config.yaml
d_model: 128
moe_layers: [2, 3, 4, 5, 6, 7, 8, 9, 10, 11, 12, 13]
init_std_router: 0.0062
n_head: 6
warmup_steps: 200
Below are experts of layer 3 (counted from 0) of a mixture-of-experts language model. Rows are named router (the router's row for the expert) and show model dimensions 0-63. Each number is 50 + 10 x the weight over its row's rms, rounded and kept within 0 to 99.
After each expert's rows: "raises" lists some tokens whose logits its average output raises strongly, later layers aside. This comes from a sample of Wikipedia text that the model never trained on.

# expert 182
router:49 54 54 43 45 66 43 61 49 43 42 50 46 32 43 39 45 45 48 62 51 71 40 34 56 59 74 58 42 66 41 43 69 34 30 44 33 52 65 45 29 48 65 45 68 56 52 52 58 64 41 56 65 56 40 66 38 43 62 52 52 48 54 61
raises: " |", ":", "(s", ".", "ple"

# expert 60
router:59 50 57 45 49 60 23 66 51 50 54 56 44 46 44 44 54 56 51 53 47 49 44 43 62 35 54 45 39 48 39 60 63 54 38 51 32 42 50 45 45 52 50 50 50 47 47 44 56 48 45 31 64 47 57 50 48 37 74 42 62 45 46 44
raises: ":", " called", " entitled"

# expert 71
router:64 44 53 57 51 46 38 64 35 53 55 56 44 46 56 47 38 71 49 54 46 59 64 29 52 53 61 62 46 63 45 50 55 48 27 44 33 55 62 29 56 62 75 42 58 62 56 49 44 56 52 34 57 65 38 47 43 46 55 76 57 46 56 67
raises: " same", " latter", " following", " first", " area", " original"

# expert 165
router:59 46 40 55 46 43 49 73 43 52 34 45 25 46 44 51 43 66 45 62 54 60 56 55 43 55 72 50 40 58 53 48 57 49 40 43 39 42 66 54 20 58 56 59 69 64 50 58 62 57 63 54 61 49 54 61 37 46 47 64 70 46 47 40
raises: "et", "is", "z", "ad", "er", "ab"

# expert 95
router:44 65 65 50 45 47 34 57 39 68 51 55 43 33 58 33 47 62 51 55 56 58 57 41 37 58 63 52 34 56 53 61 51 55 29 39 51 52 65 36 48 47 57 52 63 46 60 61 33 68 59 44 73 53 45 62 42 35 49 74 51 57 41 51
raises: " ", "er", " L", "ent", "itt", "."

# expert 63
router:52 39 39 40 50 63 39 54 38 54 44 49 45 42 46 41 42 55 42 49 57 59 69 38 54 46 61 39 45 43 45 63 68 48 40 47 40 50 51 39 31 53 61 57 53 56 64 65 38 63 55 48 56 52 40 58 29 28 71 83 50 58 59 57
raises: "hip", " include", " are", ".\n\n"

# expert 140
router:63 48 52 56 51 38 54 59 36 45 62 62 52 49 51 26 53 54 47 53 50 60 57 47 55 43 47 43 50 45 43 46 60 56 39 47 60 59 60 41 24 73 63 46 38 29 55 42 53 44 48 26 57 55 36 50 56 48 75 62 64 63 41 60
raises: "ł", "ń", "–present", " effort"

# expert 183
router:48 46 55 51 54 58 52 54 50 63 45 50 53 42 63 44 57 54 46 67 64 44 52 42 42 37 57 55 32 48 46 51 61 52 45 54 31 49 50 47 39 56 50 54 42 55 71 49 43 50 52 53 67 53 42 73 49 46 43 57 70 52 45 56
raises: "\n", ".\n\n", "\n\n", ":", " of", " that"

# expert 65
router:62 51 51 51 36 44 48 56 52 62 40 54 33 27 49 49 45 64 43 61 54 47 43 28 65 41 56 41 43 66 60 50 56 42 53 38 43 44 50 34 43 53 56 47 51 75 64 57 43 67 44 59 57 47 53 55 40 25 53 46 60 52 43 57
raises: "op", "ar", "at", "y", "ep", "ate"

# expert 148
router:48 54 39 60 56 51 35 65 55 76 55 56 42 32 54 40 45 53 43 64 69 63 50 43 54 46 52 32 45 64 44 56 46 59 46 54 51 59 56 37 34 63 61 46 49 67 69 51 50 61 57 52 50 69 51 49 36 48 56 59 65 50 61 53
raises: "-", " of", "\".\n\n", ".\"\n\n", ",", " to"

# expert 5
router:68 50 46 53 42 40 53 61 25 57 51 34 46 39 53 48 39 56 54 56 55 51 49 46 61 59 45 47 46 62 38 66 58 56 48 36 46 40 53 29 20 57 58 58 68 49 54 57 48 63 45 60 45 49 52 64 32 35 57 64 57 47 66 44
raises: "re", "mp", "n", "bal", "pe", "ne"

# expert 137
router:49 45 47 46 49 48 44 67 51 40 50 48 57 39 52 46 42 50 35 48 59 49 55 47 39 41 51 47 31 56 48 62 57 48 32 45 40 39 43 41 49 61 69 46 75 56 64 56 45 66 55 62 61 69 43 58 41 50 50 69 52 47 53 55
raises: "s", "D", "C", " times", "S", "fl"

# expert 68
router:64 37 45 42 46 56 39 58 42 51 61 64 37 43 43 46 35 48 53 60 62 56 63 52 62 34 45 37 53 49 55 58 53 48 39 50 52 60 62 46 24 69 61 46 56 51 56 52 51 54 66 38 67 56 55 60 49 40 65 49 56 55 47 46
raises: "0", "th", "9", "8", "5", "7"

# expert 81
router:63 41 51 53 48 52 45 60 47 45 54 46 42 48 34 50 43 60 31 58 49 48 43 53 45 43 75 43 39 63 61 47 51 58 47 38 36 48 62 48 29 49 73 63 47 52 58 37 45 63 63 50 63 51 37 60 26 31 58 59 62 53 59 63
raises: "anish", "ery", "oor", "io", "ives"

# expert 49
router:64 51 55 54 45 56 32 48 37 44 51 49 55 33 50 49 46 61 36 54 61 50 56 26 48 50 49 58 39 60 35 51 62 56 41 47 46 54 41 34 36 60 49 51 53 52 55 44 45 71 70 46 60 56 59 63 47 43 64 64 64 40 58 50
raises: "ing", "er", "ling", "line", "ler", "lines"

# expert 144
router:67 43 50 41 65 72 49 35 44 58 47 63 50 36 41 46 42 51 34 57 66 54 51 48 47 41 65 53 47 62 49 59 58 44 30 50 45 56 37 23 34 53 59 40 64 50 64 55 41 62 59 55 51 67 46 57 41 45 73 63 61 57 57 54
raises: "gan", "amed", "itional"

# expert 112
router:67 48 62 49 37 51 49 58 50 70 62 48 40 39 48 30 49 67 39 66 48 47 63 43 53 50 56 44 38 51 42 57 62 40 40 37 32 59 50 37 40 68 51 44 70 49 59 51 43 53 68 38 49 60 44 61 31 37 60 59 58 43 58 51
raises: " exist", " occur", "):", " than"

# expert 143
router:66 42 42 50 42 50 41 46 42 56 52 55 52 53 49 38 48 53 40 48 63 65 56 51 67 55 45 56 42 47 53 55 69 51 47 40 57 69 69 46 30 68 68 64 43 37 50 47 54 45 70 34 68 65 32 45 52 53 67 50 67 54 45 51
raises: " Lanka", "rish", "asan"

# expert 41
router:70 59 42 43 51 51 54 62 28 65 57 36 47 20 51 53 42 52 48 55 44 59 42 52 52 58 56 50 51 57 50 44 64 48 47 41 38 60 69 46 20 55 67 41 64 47 60 55 55 47 55 58 52 64 40 64 44 33 50 59 63 34 66 52
raises: ".", ",", "ct", "ya"

# expert 79
router:51 64 45 49 60 45 37 43 39 68 60 49 47 37 45 47 47 56 46 57 56 62 39 32 59 39 62 34 32 52 41 56 63 38 47 59 40 59 50 42 20 69 54 55 55 44 61 45 57 47 63 43 51 56 39 54 51 30 52 73 41 48 61 44
raises: "uke", "ja", "ians", "eded", "'\n\n", " Formation"

# expert 126
router:54 50 40 53 54 62 47 49 35 68 38 49 51 34 55 43 35 55 37 67 62 40 34 46 45 43 41 52 43 65 53 44 57 46 43 39 50 62 52 46 25 60 45 46 66 40 51 46 52 58 42 39 63 43 47 53 55 47 60 60 67 58 52 40
raises: "ese", "ater", "'s"

# expert 48
router:69 53 56 50 53 50 40 48 64 59 45 38 49 47 54 29 41 69 39 58 54 65 36 33 47 60 52 46 46 40 44 68 73 50 40 45 55 47 40 47 44 57 63 54 54 48 46 40 52 64 62 49 49 65 57 49 54 45 46 41 61 35 57 56
raises: "S", "s", "19", " for", ",", "ec"

# expert 77
router:69 57 67 39 60 52 40 55 53 63 52 58 47 39 40 31 63 47 43 45 57 64 45 50 49 48 63 49 44 51 46 43 56 51 31 65 56 39 54 35 37 54 51 66 39 55 60 58 45 59 36 48 53 50 43 65 42 47 57 51 56 49 58 61
raises: "ideo", "lington", "chester", "not"

# expert 134
router:66 42 49 44 60 52 26 36 36 42 54 64 41 45 53 49 48 50 41 71 56 54 66 49 38 44 62 50 49 59 49 57 64 40 36 59 38 58 67 36 29 64 58 37 60 57 65 51 55 65 64 53 52 57 47 65 33 51 69 59 59 57 52 58
raises: "ly", "age", "ified", "ric", "ar", "le"

# expert 160
router:54 37 32 37 60 66 45 55 54 53 60 56 40 48 46 54 44 62 56 57 37 46 55 24 50 58 57 48 53 43 43 43 71 58 28 43 35 42 46 49 38 57 48 52 48 43 60 55 43 53 51 44 61 75 43 46 46 33 74 55 59 42 57 44
raises: ":", ".", ",", ";", " stage", " of"

# expert 103
router:53 52 54 37 52 49 38 52 34 49 50 56 44 29 39 48 40 59 51 67 59 47 59 34 39 39 47 44 33 43 53 61 47 43 28 51 48 40 51 52 29 53 53 44 61 44 53 62 40 49 51 61 52 45 59 55 53 42 63 62 52 57 60 52
raises: "00", "02", "01", "0", "08", "03"

# expert 175
router:49 49 45 52 52 44 48 63 37 61 52 62 33 45 35 36 46 51 57 60 53 55 49 55 63 41 60 45 48 48 41 51 61 53 55 50 49 69 60 43 42 49 57 56 51 63 64 51 43 52 52 42 54 50 41 69 46 42 71 60 55 47 79 64
raises: " a", " to", " in", " the", " by", " for"

# expert 4
router:67 51 53 33 56 53 55 65 44 52 57 53 32 52 56 51 45 66 48 69 57 58 46 43 52 57 62 45 36 53 66 47 64 36 40 45 52 55 55 35 31 72 44 47 58 43 69 41 44 65 49 39 59 48 42 61 53 38 50 57 58 49 64 60
raises: ",", " ", "\n\n", ".\n\n", ".", ".\n"

# expert 153
router:48 53 60 48 40 52 54 54 50 46 46 52 27 49 46 37 43 50 38 54 53 51 57 44 52 44 58 49 31 59 43 58 52 48 43 56 32 40 49 24 50 69 74 51 61 39 65 57 43 50 41 58 75 55 45 55 36 33 54 58 51 55 60 59
raises: "ty", "I", "Y", "H", "h", " ("

# expert 22
router:60 70 46 27 60 54 47 54 48 67 43 47 36 24 56 41 45 60 59 43 43 61 42 56 52 62 52 48 41 42 43 53 60 39 43 49 40 39 60 37 42 48 60 39 61 53 55 52 51 46 51 47 55 40 47 57 44 52 77 54 41 66 51 63
raises: " ", " —", "fl", "ies", " was", "ides"

# expert 135
router:50 31 46 39 52 55 53 44 44 68 37 53 55 43 41 50 60 53 44 65 40 51 67 45 56 58 60 43 37 46 51 42 52 40 35 51 24 34 53 47 29 64 56 35 53 56 56 50 48 43 44 59 56 70 35 61 39 33 56 71 42 46 66 69
raises: " votes", "ty", "teen", "ney", " vote"

# expert 109
router:52 59 51 40 41 51 43 58 41 50 51 57 36 31 35 52 43 55 56 61 67 46 58 36 43 38 51 36 43 43 48 59 40 41 30 47 44 46 49 51 33 49 53 35 60 40 51 53 49 58 60 57 62 51 54 55 56 46 62 65 52 62 71 55
raises: "08", "07", "09", "02", "06", "03"

# expert 178
router:57 35 54 53 61 55 40 44 50 57 49 43 30 33 56 56 36 64 39 54 65 57 61 57 61 46 44 53 52 48 47 55 60 51 47 51 51 56 69 49 17 55 65 47 61 47 54 56 45 48 64 47 60 49 37 54 65 58 65 41 66 57 47 51
raises: "0", " cm", "%,", "8", "4", " minutes"

# expert 82
router:48 57 49 51 56 42 35 68 40 48 46 65 36 38 46 53 49 65 48 69 54 81 45 36 46 52 64 49 40 68 53 59 57 51 52 54 47 47 52 47 38 46 67 58 44 56 77 63 52 55 58 43 74 51 57 60 32 43 70 57 60 47 62 50
raises: "ays", "er", "ashes", "ains", "erm", "ered"

# expert 161
router:54 41 49 56 53 58 41 42 50 46 36 46 54 40 58 33 46 61 45 65 43 44 45 46 45 43 78 59 55 51 57 46 70 48 46 35 37 39 51 48 33 52 56 46 52 48 64 59 52 51 61 32 66 45 50 55 43 54 57 76 65 51 63 51
raises: " him", " them", ".\n\n", " Their", ".)\n\n", " their"

# expert 7
router:47 66 37 48 46 52 57 53 49 68 53 49 43 27 48 42 49 52 45 49 43 54 52 53 66 59 58 43 46 36 59 38 61 49 42 46 36 47 62 38 39 51 48 35 69 46 59 51 49 56 40 44 70 51 56 49 52 58 83 52 36 63 53 60
raises: "ocks", "oda", "ology"

# expert 96
router:52 59 57 53 38 43 32 60 37 64 62 47 40 46 49 30 38 65 49 62 67 57 58 35 55 57 49 41 44 58 47 62 60 40 39 47 32 51 53 46 31 76 46 50 63 48 57 58 44 64 52 36 55 49 57 65 41 40 59 59 45 45 52 61
raises: " be", " are", " and", " he", " serve", " include"

# expert 43
router:61 62 44 56 65 57 54 48 43 57 37 50 26 36 53 27 51 55 55 50 61 56 61 45 51 42 60 30 44 63 53 45 55 59 43 44 53 40 60 44 35 57 54 51 48 59 68 56 58 54 62 50 45 52 50 74 45 52 56 48 47 47 76 54
raises: " the", " that", " this", " a", " those", " an"

# expert 158
router:54 56 49 32 51 59 50 47 41 46 48 52 41 32 67 40 27 54 52 52 60 54 48 41 39 56 59 38 29 59 48 48 52 52 39 43 36 34 51 32 46 48 66 51 52 53 59 54 58 67 63 58 54 48 45 69 43 58 73 69 60 51 58 57
raises: " the", " its", " a", " his", " an", " their"

# expert 171
router:47 46 49 39 53 37 35 53 36 58 40 46 46 38 46 27 43 69 44 68 63 52 66 40 50 45 61 48 50 48 60 56 44 37 35 50 47 42 55 35 44 67 50 58 53 45 70 43 46 59 52 44 51 51 56 70 48 42 45 60 51 51 59 51
raises: " the", " their", " a", " its", " his", " this"

# expert 147
router:44 59 45 38 47 41 43 61 45 63 50 47 54 23 45 31 49 66 38 60 43 48 64 49 56 58 55 32 51 59 51 51 58 43 47 53 41 53 41 42 27 48 57 48 60 50 56 62 52 49 49 48 61 58 40 52 34 17 63 57 43 38 48 62
raises: "'s", "-D", "ise", "ze", "-L", "-S"

# expert 174
router:54 37 58 57 55 72 39 72 54 57 47 46 32 41 40 52 36 68 49 39 64 53 60 37 61 42 63 44 39 53 47 51 53 39 42 34 25 59 52 48 56 58 61 45 60 57 60 60 33 64 49 30 60 64 47 64 38 35 65 68 56 53 64 62
raises: " are", " plays", " lives", " works"

# expert 157
router:63 48 60 40 49 58 41 71 32 49 60 67 45 36 56 35 31 50 51 58 44 67 60 45 50 40 59 38 46 51 60 48 61 46 47 43 49 33 56 49 46 64 54 58 56 54 56 61 49 64 50 33 58 70 59 50 38 17 42 62 39 53 56 45
raises: "%", "rd", "st", "th", " million", ","

# expert 169
router:43 48 67 53 47 48 58 44 48 47 47 29 41 54 43 28 55 67 49 55 68 56 45 35 59 60 61 47 35 44 53 52 60 51 30 56 44 46 49 37 37 58 74 49 71 40 54 64 43 65 52 50 49 46 61 55 42 49 44 61 51 45 63 53
raises: " become", "20", "ist", "19"

# expert 42
router:58 37 43 51 53 50 56 52 43 74 50 45 51 45 53 52 44 49 40 55 54 56 47 49 64 63 81 50 56 46 46 40 72 38 42 52 36 64 39 42 17 56 61 43 59 45 53 56 47 40 42 55 63 57 50 51 45 31 64 64 66 60 66 55
raises: "'s", ",", " and", ".", " (", " &"

# expert 76
router:52 41 44 32 49 43 30 61 54 56 50 56 42 32 35 49 43 53 38 45 57 50 59 47 47 43 71 50 47 57 43 62 58 53 49 55 56 34 57 37 35 49 58 52 58 61 53 49 30 50 54 41 51 65 48 59 30 44 61 80 61 45 62 56
raises: ",", ":", ";", " (", ":\n\n", " at"

# expert 118
router:62 59 50 54 49 58 37 49 53 68 59 50 46 36 46 49 50 56 52 62 51 56 54 36 50 41 51 43 23 60 45 57 50 35 44 33 39 58 58 43 35 60 69 46 73 54 64 61 58 56 42 51 63 58 56 60 39 35 63 51 66 53 53 58
raises: " |\n", "ength", "*\n"

# expert 186
router:66 57 44 38 54 44 37 58 61 64 45 50 31 47 54 45 46 64 51 61 51 55 43 43 50 46 64 52 28 64 64 51 54 52 35 27 50 52 56 44 35 65 68 41 62 65 55 60 50 59 49 49 64 50 53 41 34 43 57 64 55 47 62 53
raises: "emb", "er", "ive", "iv", "age", "yn"

# expert 73
router:48 42 51 42 65 52 25 45 42 54 46 62 33 46 50 49 50 54 49 56 46 58 56 49 58 37 49 40 44 54 55 47 58 35 35 42 54 56 62 48 34 70 48 52 62 67 53 54 53 57 57 51 68 55 55 55 56 35 62 51 49 46 55 55
raises: "th", "7", "0", "9", "shire", "8"

# expert 55
router:72 62 52 44 56 49 51 57 48 54 63 49 50 49 51 38 44 52 51 61 49 69 44 40 51 35 47 51 46 56 57 59 68 51 33 42 44 58 57 30 26 57 53 50 60 47 77 46 52 61 42 61 47 59 50 61 27 34 59 58 58 45 67 67
raises: "ne", "au", "ell", "ages", "age", "ation"

# expert 120
router:62 59 42 48 53 41 40 64 46 41 68 43 39 51 43 23 50 47 58 62 39 63 71 59 57 60 46 42 47 72 50 55 58 47 50 36 54 66 57 49 54 52 45 48 63 52 47 45 65 45 60 54 63 46 42 45 42 55 56 58 41 58 47 56
raises: "19", "20", "18", " career"

# expert 100
router:67 46 40 35 51 64 43 46 42 56 42 53 53 43 43 57 26 51 51 58 63 55 47 32 58 36 41 44 51 44 58 47 67 46 43 45 51 38 69 39 50 61 56 59 57 56 65 79 39 55 58 45 57 55 44 60 38 30 59 59 46 39 64 51
raises: ",", ".", " years", "-year", "teen", "\n"

# expert 13
router:53 64 33 42 32 35 34 53 44 47 48 65 33 44 43 52 53 51 42 67 59 65 35 40 64 56 59 39 43 53 38 49 48 41 45 47 35 51 65 42 30 64 57 51 53 58 65 54 49 60 57 50 61 46 48 72 34 32 71 61 61 46 57 53
raises: "ed", "ified", "i", "es", "iate", "ing"

# expert 116
router:58 45 43 50 46 51 36 53 37 59 54 66 48 27 49 49 44 55 45 54 49 44 56 43 66 30 68 55 36 44 56 57 65 38 36 34 26 48 52 28 22 50 59 44 51 46 63 51 51 66 54 53 52 47 56 50 45 46 57 71 58 39 51 44
raises: " =\n\n", " ===\n\n", " |", " ===\n", "|", " |\n"

# expert 102
router:58 43 53 52 49 41 54 51 40 71 53 48 39 55 50 37 42 54 53 50 44 45 52 42 59 36 57 39 45 62 39 51 70 46 33 44 45 53 63 34 37 50 63 37 63 38 60 59 51 58 51 49 48 50 46 56 53 32 40 56 54 55 55 54
raises: "d", "nd", "ya", "v", "ud", "R"

# expert 115
router:54 47 54 46 55 42 38 46 26 68 55 45 42 28 55 35 41 59 49 70 63 59 57 46 60 57 57 38 40 55 38 55 60 46 47 49 45 43 53 49 38 57 56 54 68 44 64 56 37 60 52 48 56 41 47 66 42 40 62 63 61 40 68 50
raises: " the", " a", " have", " its", " their", " serve"

# expert 166
router:58 46 42 39 60 56 53 56 45 62 39 38 46 37 38 48 42 44 39 50 47 47 54 51 57 56 69 46 56 46 54 43 60 50 32 44 31 46 60 33 29 56 70 47 61 48 48 56 45 54 48 52 68 59 37 52 52 48 58 77 60 60 61 69
raises: ",", ".", "'s", ";", "ides"

# expert 184
router:49 47 53 50 51 61 49 62 50 46 49 51 31 47 56 32 49 49 42 59 53 59 51 35 41 50 71 44 39 61 45 50 47 52 44 61 35 67 48 36 41 69 59 59 50 49 68 67 50 52 52 55 62 63 43 42 23 38 65 61 62 53 42 63
raises: "C", "Y", "I", "Un", "B"

# expert 9
router:63 54 54 44 62 35 39 61 52 45 62 52 45 54 44 37 56 42 46 53 40 63 49 60 60 60 45 35 44 57 65 69 57 54 38 35 46 47 60 42 52 47 50 31 62 70 50 41 64 58 67 61 52 50 38 46 32 51 53 62 38 57 58 44
raises: "20", "4", "14", "3", "5", "13"

# expert 90
router:52 43 52 45 52 64 40 67 44 52 50 65 54 43 57 36 45 54 61 59 57 44 55 33 56 42 68 42 40 50 50 58 59 46 51 41 44 65 48 50 28 50 58 46 53 57 67 53 35 69 44 50 57 63 57 54 34 29 66 71 54 56 47 62
raises: " from", ",", " for", ".", "\n\n", " of"

# expert 105
router:46 50 50 53 61 63 45 53 40 55 56 45 61 36 50 43 44 42 55 41 61 53 49 53 46 43 66 40 48 54 42 53 49 37 29 59 41 47 61 38 27 52 67 52 72 40 63 43 36 55 49 40 62 55 41 64 41 38 66 62 65 45 44 42
raises: "ity", "iate", "ody", "ially", "ature", "ial"

# expert 70
router:65 52 38 61 54 43 38 61 52 43 46 47 22 28 52 32 39 48 37 68 63 46 48 47 55 50 63 55 43 67 41 65 70 55 43 29 41 52 48 41 34 52 70 47 53 56 52 50 47 59 48 50 51 62 42 53 33 38 51 51 48 47 44 61
raises: "act", "pl", "le", "rem", "p", "arm"

# expert 176
router:63 48 40 33 49 57 32 48 41 64 37 47 43 34 45 36 44 47 55 44 49 67 42 50 68 70 61 44 18 49 53 58 64 36 48 43 54 42 54 38 50 50 61 52 54 54 58 64 51 58 46 52 46 49 51 62 56 53 87 71 47 50 49 49
raises: " his", " their", " the", " a"

# expert 11
router:43 47 48 41 64 47 41 62 38 55 53 38 54 44 45 46 34 46 55 67 51 53 49 43 60 39 61 25 50 62 39 55 52 50 49 49 46 46 55 35 29 63 42 46 77 36 52 50 45 44 61 32 51 67 33 45 45 51 55 56 58 49 59 46
raises: " States", ",", "/", " of"

# expert 34
router:47 51 51 54 39 56 49 55 46 48 53 56 37 29 40 33 49 48 44 54 55 72 48 25 47 42 63 31 42 55 60 38 46 41 49 52 46 63 44 27 46 65 65 56 50 54 66 56 54 69 58 46 51 48 54 44 49 45 55 51 49 33 45 52
raises: "|", "\".\n\n", "'\n\n", "\"\n\n", " ==\n\n", "|---|---|---|---|\n"

# expert 93
router:51 45 38 45 35 64 32 72 36 55 46 40 41 45 52 47 34 50 44 62 50 43 49 48 38 38 64 47 37 61 36 61 41 52 55 43 43 57 41 39 33 57 51 39 47 46 63 52 50 66 55 55 58 60 46 48 53 36 53 58 42 59 60 54
raises: "°W", " (", "ography", " name"

# expert 44
router:56 59 39 51 58 47 40 59 36 51 66 39 40 43 44 46 44 68 54 64 57 56 49 31 49 58 48 62 51 43 49 40 71 63 42 39 50 44 47 50 38 62 43 46 57 49 53 56 47 46 57 33 69 57 48 44 48 32 58 59 56 35 57 54
raises: "man", "wide", " team", "ship"

# expert 107
router:52 43 37 45 48 40 33 47 33 61 52 61 42 26 51 47 39 57 46 57 46 64 47 40 57 45 62 46 43 46 53 56 54 46 44 36 31 52 45 31 26 49 66 37 47 38 60 61 50 65 61 49 59 49 60 52 50 49 60 71 50 49 58 38
raises: " |", " =\n\n", " |\n", " ===\n\n", "|", " ===\n"

# expert 25
router:64 40 57 52 53 48 45 56 36 50 53 62 45 47 50 46 43 81 54 48 62 50 59 45 44 56 54 66 49 53 42 52 52 40 24 46 21 62 55 29 57 54 70 41 64 53 53 43 41 51 49 39 59 59 40 46 48 45 53 74 59 33 62 61
raises: " latter", " same", " following", " case", " first", " area"

# expert 62
router:58 62 53 67 41 69 30 52 56 53 43 48 45 29 45 51 55 67 47 63 39 64 45 58 74 42 54 44 50 65 36 52 55 39 32 25 56 53 44 42 42 63 57 56 56 49 75 44 46 52 74 34 56 50 47 56 27 52 77 59 60 44 50 57
raises: " ago", " has", " is"

# expert 15
router:60 41 36 29 56 54 38 48 49 58 57 60 47 52 45 53 44 72 41 54 53 47 61 52 49 54 68 39 44 55 54 54 55 44 43 53 46 53 47 53 33 54 56 48 46 51 54 63 36 58 55 60 59 65 53 58 33 33 78 71 45 51 66 68
raises: "pe", "ports", " from", " were", " do", ","

# expert 39
router:57 41 45 55 46 43 57 37 41 52 55 53 50 26 44 41 37 55 44 59 50 67 57 32 49 56 81 33 49 45 54 46 48 35 54 37 48 54 47 41 46 62 71 51 59 52 64 62 60 59 61 48 57 44 57 49 54 42 49 57 50 46 44 51
raises: "|", " ", " (", ",", " Conference", "\";"

# expert 18
router:71 51 46 60 46 48 46 61 47 55 57 53 39 49 36 28 45 52 37 71 57 53 56 53 47 55 54 48 33 50 44 47 47 59 37 59 43 37 53 39 48 61 58 39 50 47 51 54 50 63 51 57 64 58 44 62 47 43 62 55 56 45 46 41
raises: " a", " the", " and"

# expert 133
router:52 67 47 32 43 55 50 54 54 47 56 65 48 46 42 47 34 51 50 58 58 63 65 46 53 55 66 43 39 58 43 59 62 43 48 48 49 44 63 42 45 47 53 49 47 51 72 55 46 55 57 43 50 42 46 65 49 21 56 74 57 45 58 68
raises: " by", " into", " in", " with", " at", ","

# expert 191
router:44 53 55 44 43 56 52 62 36 58 43 51 28 33 37 44 34 51 37 75 57 39 49 44 49 43 50 50 41 46 58 52 55 51 46 37 46 50 58 28 36 72 63 54 70 50 51 46 30 61 49 44 66 51 34 51 53 62 50 71 65 54 49 54
raises: "well", "town", "found", "ston"

# expert 1
router:46 49 61 63 59 40 49 51 41 68 66 45 58 40 61 33 46 58 50 54 53 54 50 38 53 57 68 36 28 62 46 44 54 54 31 30 49 60 66 50 45 40 59 50 59 54 59 47 45 59 46 44 76 57 43 46 25 43 63 62 55 56 36 50
raises: ".", "-", "G"

# expert 125
router:56 44 48 36 49 63 52 51 45 47 61 74 31 41 43 48 52 54 50 54 65 51 52 38 40 40 58 50 41 42 33 62 73 66 47 33 52 56 53 57 37 57 67 40 69 56 57 61 47 54 64 47 56 67 48 65 32 33 70 57 47 51 55 56
raises: " in", " than", " of", " as", " during", " at"

# expert 179
router:53 63 56 38 41 51 46 49 45 73 56 50 43 36 38 51 39 57 37 43 61 67 54 38 61 55 58 58 54 40 64 48 69 41 41 44 45 44 59 46 35 65 61 49 54 52 55 50 24 51 57 46 56 61 46 62 48 47 58 59 60 34 73 55
raises: " years", " a", " that", " conditions", " minutes"

# expert 185
router:54 55 55 55 54 46 56 53 54 56 51 67 41 35 53 33 50 57 46 71 65 70 59 45 49 49 57 49 50 57 34 48 58 33 31 38 37 45 63 43 33 47 76 48 63 38 68 67 50 65 61 52 54 57 54 68 32 47 59 58 64 53 55 49
raises: "um", "ivers", "iver", "ail", "un", "am"

# expert 45
router:62 59 49 51 47 41 61 52 44 73 36 66 39 33 44 51 51 70 45 57 72 58 44 40 64 50 58 61 50 58 51 49 51 38 26 39 54 54 57 38 38 40 68 46 58 43 79 65 56 60 58 55 59 51 65 62 36 36 50 60 71 55 50 54
raises: "im", "inn", "ap", "int", "ag", "ack"